From a checkpoint of a small mixture-of-experts model trained on Wikipedia: a sigmoid router.
Below are experts of layer 10 (counted from 0) of a mixture-of-experts language model. Rows are named router (the router's row for the expert), up (a neuron's input weights, with its number), down (a neuron's output weights, with its number) and show model dimensions 64-127. Each number is 128 + 24 x the weight over its row's rms, rounded and kept within 0 to 255. Numbers have three digits each.
After each expert's rows: "comes after" lists some tokens at least twice as common just before its tokens as in all text. This comes from a sample of Wikipedia text that the model never trained on. Tokens count by the router's weight.

# expert 31
router:114117148149116130136099147144072092156089145122103124107153117114127117128137153117118134110116143134123123117157117096132153130141163131099131113127160187140170137074177117113159124136127098
up0:127127146102127148113080139120117133108114100144154132074167102125123127128175087126132101136116112127098109141119118113177119149155117150111130093087170143116160163145147121131160141117134114
down0:087120150131158119130110159131104072140128115180115131148117136112077137169156158153148101094120104169147125144144164133090152139143120133112105137152106108116124147140134106112157146153137105
up1:171101124149094116129133118121077106146081126163089128148080183116170098132123114137163124119108112164143085148120104188101102118136120128133114122132128082151132131157135115115155108107152117
down1:105110132121157062120136190154136094109109145087114152122130095139138129152107134133105169121120118138124111119155127141148141141118121144123083186116109136158124132142094097105117145144151107
up2:117153130125117175117120135077097078145114146136127138092146114169130123111162117127140125154131113154103144140129136128134159126132122192137131148088119158118131142151109142149112144088142101
down2:161094141108163111132143122083139172125137136115118111156137134101109130114205164123126141183149120147140162112106109171119194100131132124157092110157178135114116112162120089090121134146148127
up3:169154122145086138094114076127151113123170131157128121147126105109125147119151136140121134118076128110144126146173118133106146145151103130063116095144180108149109107139120114120138141130134153
down3:148128116125082143116091167106145104164110112115109115132112134138146103114102213119126062144147105114100124174133113111129127143137139122133147145152130150136126129124135134125120124099130115
up4:140111139105094131156165094157140120092100196097129135141128124138152134108133126127130130151162097094130139120098121137147148112108108113118121142084125118132158125090125098149156130109117138
down4:112093124113099131135139086116093160104087148127145152123153113132115161086137129110151133176146122149134115097121106110151097130151139089101119087082156123126121135166101116129127101116122137
up5:173071110117110095107126122116141130118139125168145133118112148106124163129113139111126142143127118145171116099161142128161132103139098139083140098114177147107154119136129119134119094123164123
down5:114102173170139124134112177109107105154178118114096102153120113134147142118139110092123140124143094184129133140141094135152067124128089170094145130117065100099121125141171125143119135157127159
up6:120119130134152126130119090154111119102153108154116091084115162166090123107096130138144078115156083127099144107132114147074115126157130108129123159125100128122152173141140177177142156116126115
down6:152133123129119072130100130155162134144131124128117135108141094156142137108135133096097106131165129127173128118058137129139130139132162131133143102130137132087075097136112125152129155091131134
up7:087124102112115131137161120109108155170114163097118160109119115122126136119145126087088115115093163116161158120179130143182082166127163158140132099136155148111105123116117157125107153148096080
down7:116146147141096081108151133147130090133112137133132093127137123122140133165076092109104147120092101145151154110093124148114153113126127151146121130092140087132166120146155100111109135147178188
comes after: "| ", "(", "; ", ",", "201", "–"

# expert 7
router:111114064132124135122163121118083135151101121113104175155160128145120151080129119103149089117133105065131122120092132090125129103136157087111131147132146135091118084126133130129180128128128110
up0:131126128115104122125125124158156039101108091140129173115154168146123114136078111163131161091111152131129163128135091121147126090075140082118146138135141098138114167166104167171141130175125132
down0:144142121135158142096169105130107125133122125111113087105102178063116108134104101121115100103153131119168147112091137110129098152118114106118120106103140130090167122159116151107091175173102112
up1:120123150145150143155149128172110128098138158127096129165162101152114129109153133144151145090144098171104150158063125101106111107106117156135141140086114134121141131102138113122085131107099136
down1:151107121159175135124117156148154164112109143143145116130147083157145137173138151120142129161118142136112089098153140100135136107112136128156120106125094099132157128075099142168120132131102089
up2:121146084143156165117104140122135103113151149140117115138156131138106146089134102118133118139120141109118098147167138109110120141104114139075097121137164111153150109144082137114091121116140103
down2:155103115126091164106117145134120107171137127141137096141115143163110109175126123124110177132101118164144101145110132144124124131156169122148139131149107122118134151141092153162120138157121108
up3:123102120083114111089088147117114119113119168112106148119123136124092122070086065160123121179113134110118115152088111156111122092144138121147155147135153095150154118119168166168140160116102115
down3:123075133129122077108109132099137131121141149078120163188108144146125138129089117138134132148155120135118134123133125115123122134119159117126123146114137145095121094102157127171131126152121114
up4:123078086157089104102125182106139103118143100131161124136127089122100081083103114136119070148151101117153104096088103139123096145171147129138103124096103147086096109115087107127165104155121077
down4:171135139154108141149121151135114121134115137171154114140153128118096092080128102155128139163128140153116131218142112160163161123136166183159139118114134150153149116142131166119154126137178097
up5:148135088110115129175131132087146139097089164119141121157078161195159096147142105145099117117084141120162101156111153171110155101113095130142133110110169091115136123108131122120125109119112155
down5:135145130146143185152128115163127113123133160121143100127135147103113160111085104136102150133128117157133113094133130098141161112103099126110146159123143134095130108132120156138107139179162147
up6:120121085122147122131128151123123176088110087142140107131138136108123187126144127092144142138096179142132103132199148135131134135127097101118116118155104099115149122125114154123099167111151158
down6:133117146136124159125142134097141167129113136144115113187105149085147152149156134154116156134086176095131123079110162155141130076114063090124118075148118124141121125139149172170144124120150166
up7:097127098093141121133124164126131145142122126102128151148150129129134151091172151132107152083107165161110143093099093117130169150124103123122156181148132123132130158141149132133122136136141126
down7:125095171136150131158147160117101104091100127127125131102170158192130127130094163121107126119135120104138110166108118151112140107130106131147125110078129155135130105145137187129119115117101158
comes after: "| ", "|", "–", ".", "201", ":"

# expert 26
router:091106075123121068092114137136109146163114135118191132115122067129134137111110157107139165161181100115130065126117156114118165127149079120118150113144160129154144090173131106135128111138135147
up0:134107138118119159106126118146092130149118153158108084123111139169093152133110120145128113105121151119115173114133087126126134143145110132157120148167170166167120168132134093108150117110164090
down0:087102113104065148125128141116101096102092128075098127187103170159133096141086160134142110135109097101105149091114132124180172123157119113165144159157132121128132117149129144175089124154137119
up1:100085106120103139087128088153107135103112148134133123113147122145088105140145118124130134157141091150159114178148106134154144156126110124120096153104141129171153097111118120101109115132140113
down1:112104157141146134129064085102115094159130137131134139112123170143105123089136141135130125135119120142192133148121093138174118120142147114142108117152115142088092122131128143113079089121130122
up2:092146103125133137158074143121174176077109124144123159105127133065136127138114154111193140113143129159098121094136119114103136084139080124156130154141082102143135110065100104125120115130139159
down2:096078134163147153143116105108156141131116134148124127119122088196109111149125113127113174144145167122130127108108174095130129132130112145154116162123135132126162104136176099132149118158152134
up3:160147148142086130131155094119105140126107143132146138133121132072157093136162098113126128135140172165114146128131133131078095096147138142121154122169107114141133107086165160116158145113161122
down3:119124106119122129101144135095140107144101118155174167111154161116156121133099127127134142104172151105121157143153133134134116122119099145123146095139133102127168122165139136110144117132105131
up4:111145138123076128095110135142131136158129156131154182096109118126137165080138142086073176101138136070138109116126088121127139127139116090148127124121155153150148116111134135119140094119122124
down4:108103128112124134108144141118121106136086132138126152104136165136097111121135145152109117157096118127124075119109131110140107112156098088160132121137117116150120158094142173153131131151160130
up5:104142141149089089110123156091102159149139153145126144111106139167170151140134133120114157121120122131147149105116100129169144133107151114127135091087096130172136138160102139111124170069126128
down5:112130126068139145095130117158160142111118095104106128140146155119077176123090128109109110173161138115138124165124075127118145148116120132132104108137151145107109133135148095145094128140146117
up6:122119112140121131156094083117129139121092177155133081137182158147142100133155109107161117165144176073122124105133158134057108123130102133135150149126136101076144134141127143141165119118107154
down6:124157164115116097125160175113115095142111085120184122136144130137133133131108182095113138089093137077119128155152109086138147122105125155135117205108061095149126105152141133130101115124088162
up7:151092141109129177156122179118100125111103121141157107127140102102130092162094136146164099095111144131109119140095147126100115129172116155127174138139081123159114158137106123112114114067101187
down7:146113148146116148140155121125146149148133085141146105135095171107108139125086095116123115142156133140146140131146144126161134116143140140131116177138120164154126171150150159093123059100107109
comes after: "(", "in ", "\n", "–", ", ", "0 "

# expert 12
router:179117074120132166130086130147119101139143144137132115105126161122160125106085124138161134107155130090117138122137132138125106127134115112114117202161158095125153118125118130119129074095146137
up0:155134094145139105103145151126153137099188131113124140154147203144111150098112121079100122155155111146127119151111167151169147151159129177095117130121093117108164107128153114117098141122088133
down0:162098148137156121121144103115140147129107112116124111164100130121188120096127136164124079154137115079115120157109117116152089139126110096143087113132141087141136182121148138166096140114139132
up1:153125114156118149125154124137150123136113124140176162131087133165125105100140112103071150155160141118119097134130077091158090142101103150092099121181090137109162136139113104135114153115164137
down1:169145162117118101132134121191123060134169095142136119126152133128153176173127131129120122105138103165134178143135146112151160150115138147142144126146110100130105156124130128112113186142114122
up2:134119112100115159128132160172115138132139109147123089140112120100154115146108127121131134141124117133115125170129136186139110145116094142134134138161170144133142154134126140137127102139128091
down2:121091132112147114165136157114116113128142079103146099150100129136133174101110105126121163084128141083138157141126148157102169139149127087127137147145207123100120144115143175176104155162171116
up3:092098098183122108107097116124210125157120118117129114140117155136145111110075125064135134128117118132091122120177146125147099101089095144097131157131124123063129114120118117132152101128119144
down3:153148073102110152098130073140137098116103138130106082187135141155190125117107122107135073155108141092111114151138111113107117092143143125117147131126136136097103122128134112151148147138133131
up4:123139128149119067138142118128116138114133109110158178115134164169144101146105158143204143130114155131105153111146129136146114148171163156120097087113119086124071128100123186125126116126145114
down4:162102149143118117098115147104123136111113143125112121101109146129139088088152125124151120157139110114152139120068127105139116145148104134127093146086120138156127123132162133116110088117139132
up5:104082166144139122155115153154189090111133116106121132150151118145140156136113137110126132170144126082119138146147134137083113131140057127154103141153138124115139157132137123146148094103106104
down5:112118144131114140142149143134121138180081112137129173113122143153136157096111132082141145115170108176132134101094091157113136128122153127148115117132106144116139179139154145143142158112130117
up6:150155121156149117126140129105102104137131161105080092051138128103124154148148098141129115090140142119138168135108095174093134135140122154098121158100137068134106120087105116119128118145150146
down6:127105109153126150149131058125107127114127122127122123145133121115149129158148112124122108167127111138117128158124126141140141120109103141120125138090113142160093170149127095174121145094127096
up7:136097140122090118143139115144126141109146111156135128125149109143145109126113131112123090154132110115156125127173131140085123155105153123107128109118142151159108129153149132129145129159115080
down7:109101158124144118137141162119136129165116146140122128160141121103166092104109140136090081133105129120164125140110128142139125132109184098121119065121156106135092136138114132133089118169118128
comes after: "| ", "|", "==", "\n\n", "; ", "== "

# expert 30
router:121139111126093154095134142107105122153135121105128145124138141112139106146147100094161136173113080134113138130158136108135154146130149115115143153162167154167141127166124132128092116093155122
up0:128113140130118125159127167109114158111158107150108131106138126160127123077173104139159121125150167091110147103167147129061091126103114127129105143154129143102145109151107108105166142123104110
down0:130150136103107078110094134117086127131135096132102125133126127145082186126169131129132141135106133123143085102151113121139173101146096123113117081121126138126146092089120158106140148124118152
up1:110099100117148120122165115125099115092133126165108145157123090116154145111154147103119123161103103130151147130123104122114157164091089107105093157103124158160099103105124099117129140129112155
down1:141169152162133133139129119127132156130163088131112135102123091141113095138160126104080122190161121103150147140137143108122196133137116131161122130166127131129132107121143140142147168095118086
up2:102101108123103123117149140099128145168141125166146135146156146131151098125135138074142106122195127163127134135112126095139109107153120110133106118165115109127155102106145127144079124150139117
down2:140142165129142123123131120130133142140138147103139104142100105111151148128136163141116142092178168160100123162087141132145094141184098147140143162118144124077127104136188137134181157121109144
up3:142132122125169151143133098136110121133160125140129121166099102143157152121171170121151127122119144105139132107134122131128151121106121139102170164156138149111134159155148139113126150098131158
down3:137126147124085123104107122135102069153166155115069136159165096177119126135064169132154110136145132135142060116137126107129185105143109123142132175107135103159186126109112171074135112094159134
up4:157094131123095111106120138126112135131145136093172087089133152114139130158128114128140147173130126137143133145160137120138149132149117119125141109094122138127163139110118136145103156149129173
down4:144103110159166113150126123131163145133124108131187133125179106113108145131147120151097122143120129144147122180126142111164171139132140168163124129102135162102166141127116135113124122123166114
up5:116153111096141167143168125114113139144097137163116105135124158133108146118161121122139129154137124111112166131118103147093126103102141131120110133100142103106109147134122106128096135119156175
down5:109103098145094137129100117097120094113125129128141126152132122157120146155118144084142084117122134130133119121122095126134117143113133134109163123107107078127170151090145112134104147139055117
up6:138120141114148110118146140096077116123134143150155115102139123101136146158166159089129130109120110121112127140130133109112105149146142102106166137137190138112132127090138124055086141125149106
down6:168115125161108162149160136165165114096140173169126132111080112143094076109157069134097121134163160126137150146129107071130180162102127149171151150140124116137117120074110135127132110128129106
up7:121092106132123115137131119139134118104163118127102128156130119157168133137135077138149137138118101117133116098107119104138114182158156136107107137139125141153155110104137115119182163129114126
down7:112110126148127141136104110084109066159144167168109092114109130125121135152105130164144105128140114131111168135100121121099137120166179129157115144110146134162137167153066135127097085128179176
comes after: "of ", "on ", ". ", "at ", "in ", "Mc"

# expert 6
router:140117102101117121092120137123098147150081137129176137133134123135154100102171157150133131113147126127163123102145109151121164126197170142100146117130144110138175107137145128115156125101102169
up0:137092116084149107138147124123138153133124098093168131110122165142166073131061154111099110129189146132143092141173119112094105136130095130158115155141087115185120109157127113126144101115151149
down0:121122106200148096134144120124110101074115140136165128144158146117182128107107111103150125092146134121165116134105147168119120147127130161127156074140161159127121117078134113122103121113134118
up1:133135137179105133074134125159142115135103128136146092160153099155122122108102104094178147144103117137135124135129138117124156142144135141141144135106125116130139135130110169141119086116117128
down1:105117156164096120155152120140129123074145130104132123138105162149150175160117160141145159119122107111141161145114152120133113123138126097159107143098163135121144109138086159088148099129119107
up2:133136109120130140172128144127123103146164111095139106113114137089154070103141130068131151110155100127136123123094078131118133129133097123115124123145119130114140125128136118156144133130157133
down2:107130121136091120130115126127153090117136119145127134081079165122162121109142108119117113168163089122131170142101143146110182166127120131119111115121118117137141142141109108163135110122136171
up3:121110148139137120121130160091154150153182170137135111116146140129097099140110131100102147149176130135170162127121080112097085145134143118140140160136154147119113146109176113081136084146099104
down3:126136114106117092153143111135119099107122133161122082120130095157102147130143170101105161103116134132105158106128169075173146095103154146111106140118119142118146110128118101114176121109163135
up4:069125121131122129096099123085127130161138149126099101140134123163157086087120094156122100090133127110137107096118093115083134125105135149120125131122156089140119119150152136130138146131158115
down4:070110096151105105134126133160153152096156140105163129112102166095099119136148162066118125129149139137094174118137155125150088137132114111157124116164097100162138148128103128123153151124126128
up5:181110136130088142129116124159154137138116111136162093107123116135141136132100143164153101135132142131126123162128115140151152106087129137139113132135072123087140130146149134137127098169109130
down5:082162118117164112105133100135117121129173181135122126136116126165139111131146135148144125096153164120132083093154075113127086113117117101128149139155159092107151147155092089135140112136133177
up6:133145122144084148130135111078163110128121122143127140111090168108096094128151162115129175143131105108175139144136061105100117113133184153145116102123125127152156103148102138170100121163135115
down6:085124131126124139148109160114108167078224131120141139153133145129130126125146119125125149139117160129121134154151092104133099061132111140128122162108150151151128122123147133120104151103106134
up7:135152112064162100170158153137135104151125106105151121104141126113125153094102120190131119133170120105151104119138083124094166135148147079106121106133194135101152122130124127134087110163133114
down7:119083124107119152130133090135091143141142110158153129130118095143121182153144086122180091140110108096118127118110106101150154163101104117109096113127143135115120135166117163165099122136131129
comes after: "of ", "the ", "in ", "a ", ")", "as "

# expert 4
router:138104102139149112105065113152072117143145114100155161097167104102120141149143097126100166103119152100134063079141114133129126109122162122126124180133107184143168170115114111123125136145135115
up0:113145121139144158104144104130084133129148106118139160146118140123144164116088130152135116165115126121110138130134120116140127137142109126110116127157087171190151116120126155157139188143099097
down0:122137146110118112124120150118140099126109078128103140126151113111135110132170110123092131107127148137136102149117139157127168141094101107115134121078127137133093116159099126107075143191099180
up1:082119172140151156148161157117104147142099120119107153132155113126164143137116144140129124112121128111149098145152118121162126164142147100154126132118097156126125134149102136122121100126148141
down1:141083085169106091128129145123149108125115146139105085071168144164114136142150129131114104137129171182153140142110105139067121128101118097126175125148172113138129108084123077128146131086147078
up2:188139114133111133080139116125120120139112150160149155168104124105151113126122139179136149155113114175116122112111119120088134131123153120115200121173160117151087126121105101143121112170132092
down2:119103161140123115121112133111149104076157111115120126135143136134142130114108127106096126118162111127103134118127147106118110152137118100157134120112120139179092091118126153134150122107145116
up3:106137080142150095115141157114135141145105152061208155096125136102176111107129147135099150137143145136116132124162131133156108131130116109131126096141122145143096096166084105111106156146128122
down3:143125163144169100107120149173133102126131115146134124097159134145140164157140121118168106131133136125133105112078127119082102121132148127093120151101118168110107156130139113125143096144169084
up4:140155101159099137135092115087160058132105175115159131108147098108104120122096125113132129100142135090111142111139140099115107173132156136118134113147153128104116190139100116160129124099083113
down4:139119153120110099141130128134168100107137118134127121158141120133138125142154071090123150107125136159113147139073134089106122100148151125128096118114102174188134111118119149096117102109122111
up5:102119163135192128158129121139087142087146124142179100166161166112110178123109132163112135133118123137159133073106127199145111126102093143080132153136085125117135127138089131171119099102126083
down5:110137126142138128125142153118174133124129116060126115108138148093123088118174146144117138145165123138141085106063081086087159117154131108134125126135136108123140144132124121111116098163079145
up6:126094135111122141154106165124165148135101116136191176124110151132161116118092134109097143158143104119121121119095130130100120119139207126125153124130143135127117144105090121113093102135109124
down6:085128142091139132143109167109134152141148109175131159170113138119147115129165118179159122084133095105080120125168148133124155145147107145135147160078144144066168132129176122109097131120157141
up7:111150139134142128113169148151097100124153107099090109129102147132136141112122121144107130131125149138154093101142150109154149123126108135132110179114131139145141094072131153119119108108114136
down7:113155163123127127144128151134119142116149138118129139135084148134154160128127127147124120126115144113127114126095163155088133123088119140144164115162123140116155088093136128123143150139119116
comes after: ".", "201", "==", "200", "202", "199"

# expert 3
router:114151073147131112108137113112085125144098093136141121104154129140123133112128125086122140122150095097144087144134094093145160066140157095096155159133138165119147104119110164109165103077177131
up0:167129142104121128113156164128130137119155137121141155101160112155135110147120086108117140130118149144132098111168127131178124129117101096149126132128122117145120072090110092099139125153137138
down0:141128120138122119146119121158103098127155163069129142111137139147148136144128133141120078118150114149129160123131094136136116123124146137126140178119138141137153133119134157119135117161114137
up1:102110169123132137120131153152133090113100180081150132154130139122111112065104122127145180147108085124115115150120164180117154114136142124130126136160126095154107128120103098097163121153188096
down1:062093189120121143158142097131145075150151140099091087135105123110131135122112121159144108169126113080130196155115139136119175107111130140133139108147159112132126138121140124088141113129116102
up2:103171088122143125128134098138128087091138092133113115126115134102146146132122134167150128113122098123145133112155149124107133127126105112122106151176143122125109124144094171105143167091156155
down2:152115119122111103133119134098155163103118105080096122132116143091083149145089115137115148130133113105157120121153163141132155093114134172120108141063142152159101126133121090123115129114152108
up3:121112116119138140134114123131100197126112103139162120091122134076138135139124165142157137153112143094115126154076114169179130102126139134138136110100140134140139132128124164150111112113155116
down3:152097119125158171102138126117137094158116132148103103107100127110132098117170133149151158129139113140122112135107131128127140120119109115126137142153149147163100145168173132092151111168123173
up4:153121110153146116129206093093140138103101139111143114137137138190085132106117126106091116117139134151140093134122142135138122126090172108148076149146128151144152108129118128111168146140133119
down4:124129123140103079113154084097157097125110140164113147129127141134100087130144091109153092126142124118102120124144125131096108147126117123120113140124057123102110110082160134107171123111105118
up5:107119126137161126145120098137157122126100154117130143097181157106121146116123164136116141109107152150160117125143144158101131172099126139102147154128142105117091143106090137133101109118125098
down5:147164161161106140113155139123118114124141121121115118118123096141112147123081123099132136110187109148087151122144149092115119163107144114137104105106146141126169113161168065183148165117116141
up6:093169100118124120132144090097104091186163115099126113104126086126144100178137113126121128128135136133127089125129126114154151123067131134122131140115131139138138058098135138124120106153098161
down6:122120159122166120136147157108118113125171143103131122118125091159102140161118100172133111131141159114093147107144124127175144107113102120085124157120115140119133141126156135152142133110158094
up7:152118150087094115144122094143157110115091115106130120122064092140159118096158149149089113107104090107117148142089115127161142177118160125106153139175169163151118141118106162125146169109143100
down7:148147110114127090109110121113124147126094141119109141142134130075150129160164130120080119120109141117127145131101150134082154139109150127155095131158119142082189122177102144129141136131134133
comes after: ".", "==", "=", "\n\n", "===", "of "

# expert 11
router:156098106096128125125129133123089111125137120106170137127146134123158154085141140115155089177151120093169118128113104127123145130123120142162177103131128091097138101109141121097169123117162141
up0:127144135106155136128188117139144147133133109121181110113136106120162158095081150086138115160080126115104155176164102092108132133151107131109093161156114108113133160109069096150168084151113141
down0:135141100176109146149105107111139127111099154177150116104099126080132097099120119170100122109171113138116131069120132118147128142122130138149141119126069152100121113166181124136111097132147116
up1:130128116087095148110130117135136133100114126130139135137110141143121134123063122102136147111148134090176132080138123111134077114207089119131112145136134173108162138111091112106095170128106130
down1:095117127124087158152127107072126113141122139161147152149157176116132122149123120103101106127134156107167118113132096163133131160131146096141118117141144132139152105133088124117134124097137113
up2:129092109164098096095103145130117131148113157112117122166121162147149152132127143123127125149141118160143098123133128161129145177091122121128131110056146097107112158133099155130152106162137138
down2:133122137066132129101133167072122105122156154135154176144103121141097131136167136123136134116106131150124142115143135117132131109096137123122109151135135153161165137142122118125135132141108099
up3:133169123135168180103093119138106149162113161085116186123102104077097111127183143139141145130167084111102100156123147104149130138107131136163149127128143116110133139118104096088134162102114112
down3:110136113140148159112093143161153111136142173124148151091122107137121150129126157087123144105155100127109134110126157137137136161093102199074120106122163107113104148125160144114113090129130140
up4:115090083122144100130128174128146116108152161132164143092112175111101098126144161129131142142174104124124147115116106165163123104121166163119110150166113136189120127099120101120129117130148111
down4:132137089147103126130161094112148112135155159137089133142159098123112107085123160156147139121116155156118101131098121123106147135156129115154154134119091122154159133122133095104145135124102138
up5:161113121083162157135120112116104134138136107129124088080117127127152114068109102094102095131130138068085117095133088108154117115122129156124120127167184088121093136127121090121155135154111133
down5:137075146121141136109094092167127114099104110124141121138142161117126097109081137165181159131131141145136132154157121140139152160182135107130141131115134147150109153114127163096149107149113121
up6:089141076183116117087152149096115155126096080155130129097139155152112128121145139120157116142121136138125116148118121141123151153113112099120140146173195115124129144096125114115143148124119118
down6:118115173089133141185123094121101139111090130135112127120140137099112113086143126116148158135126100173095190082165141162109124118112129168126173130160137129098206161110097122133151095122144110
up7:120114101103089146138138120145132148122153079127136125139122124133131134131100144087171135117144097145112138134112157105091158141081134101150086134145126138102128106130118148139096124133178145
down7:149109110128116133141080109150155104124154096144154133129074162120128148133086123121074117086150111117121153148123105161114114147123170128112107096124123149103095119096128124148153108156151157
comes after: "the ", "- ", "'", "of ", "-", "a "

# expert 29
router:145134133152099131099157129126142107124127122087112142105150141139180138091137139133122143124134093073140161092116115136102129100130164145100102163160158147154106109097109124121158081129131163
up0:144161163150125131174114118130128150144146112119129132132128167072164192089159130114162098141144129145123114101130145120153128156113145112136155137086106094156128149156155126092121133155178119
down0:143146115110143122175080132054133106156127103145153135103136101126116130113166125110130131102115114150093093094170122129153120134138128166123158151137120100116163111148187101103128119137170087
up1:119142184129080131143139081164151138131121109124114128130129126092183174135140119111091111149175106172135146132155140150162130115167142088137112167116120161127138101117117117153123122150138157
down1:134120075125151130166105122137155139169126156129105098135060140086121125126135101139121110198076123096161103130162153137144125118077164128083141125128161107143092079117152126149098156151143099
up2:126166093115128136106107144106148124132110075085123139119117122128107119144131125144124131163162134174124175152152140113153102128102137109111065167159123135155116114133153157144171156145098111
down2:112080167129095149138140129162140122095108131150169121138108107106123141169187121134108077138096116117111117114110170134161157186136122112103169144148137157184170183129163166154157115116088082
up3:134118145150075116107120171157115131093161127123148144126090153176158092138153113122090111140157132128139118092156100091095108070114138106096130125135111178108159134142144124128155092119114131
down3:139142109145103131097105175141143134137130106139088077150174129112150148141143111102145137115127192104097117131126123157125114157133116158102149155137115133137156110129138124132162119197133161
up4:145140130107121140125158121173137116108121136136060172054122129116129155100144160126168136068125167134114129116115116104165091180130139138106110130174128156175114088097079115134162136101155154
down4:182173181145120148139154136163111114104124127136133192133138136136150116111161154110125167153091142128125139108105166124110097105117129121128108115154138123119125144132127130131147096099129161
up5:138146156126135146145123147121120135183123108152115093118140165171140143127129130111173179141144099162114159119092159101172150164138138124110124158127130156162123144136109143152112134134142194
down5:134138097144161093108095131057150134111128121177142154122134151140136147167128145143174144138097138100135133158119112173202098126121119160091144124151127126150109141153142151140148126096124120
up6:126112139123096093130124168135104137094115131151108128137124152125122137098149111119132098126132118108136136146133101177091170108116166136143146117177145090104135128125121169142153108135088154
down6:114132133165118140130168119156143157109092148151134126155161142120152144047111129132142123163136125141122099149102087137152103111129095129190147132093147157130123136140130134150139099147147141
up7:131174127112127126150113161115143125173143134108159151140175130094146102138130140124133109137159131096128117166096109133103103112163121137134104149145114098142120131127145152124130173158109124
down7:147142122111108145160136139121127143135144107162051134140119086142083132122166160145142125116120100189122132140136179145100111116141172149118133137122094099179138124121136092119137137112085131
comes after: "| ", ".", "U", "at ", "University ", "USA "

# expert 10
router:120133137132083107090107127141075092145169170119113106118144126164116099135107111078122136132134085122152090133151105141142131100160144104130147132134125145176142112109123128107132130123122162
up0:134074099121160083128125129107082127129104125134153128153139153153134108153093141113093121137142133096097134092131120178099106114124137118126169157157129141168146165153132104142111155142136119
down0:122143148113115139163152094091138126151116146103103163141119162116148112115092119156159143115106171130149156132093150087091175106125142121119113110126133136097124101109160122127130159148113080
up1:115108129105126150129124162137136121080138167157127112153173112126106136140107118101132121120119155183118165148147150122122139108121139126063173116101128138102117127189101093140132172101098174
down1:114134157102140154166105136109145140150169122171115135109094141124118104123099156137134090126127166096146165154103113099104126108159119146115140128127095072138115149193102135079113125162105160
up2:127116113115145130123138112150088110119159176105126110129108158134114154104129112102104115118110087146135098092120098109175126108171174109125144149116117121070150134128167162087146135149157084
down2:121123156152081161139138115128143174094117121123139149129123143137137147157134146130128066133106105161101132127146143148156101120078098138169093113144110177131139112154171134085124154134132143
up3:097096133144122147110126136134146111100127135097148121153139135145090148129146167133165110128136131104123117143103153145133107195151093135148129131163131120126116130131122150082170136134151126
down3:158110133126137116090124155100111125147165142135121178158104145164140111119142111110133137102091150117132107126083090122148120101141103156151073109095167109137175112141143139156117136104132110
up4:155148148111141168135082128102132108108141102131158139091146131161122184132151108145132122122108142147153128135163076144131135160168105090144127136123083124168097131151127130091131136163168087
down4:144133073143096146130155129124107158117128118134114088085084116099132132171095127121131114120122108140127143110108112160152112157147164166140109117121135127137147120128153132145134098113138136
up5:150130122117150159143122141125128098100138121134113137126141135106135134107096136116100105152196134144114113130124181155088134161125142098129125135165155099096095146127097120122108110101143111
down5:120102159152158124169116129150072164125084102146115138097146109105123135103128088177110134130155103116074113128123109121142156095121131134120107176145124137141096101107123153100075126109105091
up6:104141098132159187056134148126101141130128155121140120151142125121182161154106134117107167143125112085126147102117174104120139151173127110100117141137138123133106102151155079119153119118138110
down6:093118085140117164140160125121090159091115151093102169092151076145110156115120121159186146090125146144106088108145140147132136156131114102150137127132149114108105140133105157149142140089133170
up7:115130087144097134117086141170113120135134121173145145172144117120119103078131123128115101118108116129117111121158108086133177189121115096146080113136123128078156153084123150092116123126125132
down7:096119153121116138146144113137132122161113183187149100143123113111112143069106132127142093118172079101112111141143125130143115135144098171142130147138106140160132108129147138145110135109177102
comes after: "\n", ") ", ")", " ", "on ", "1"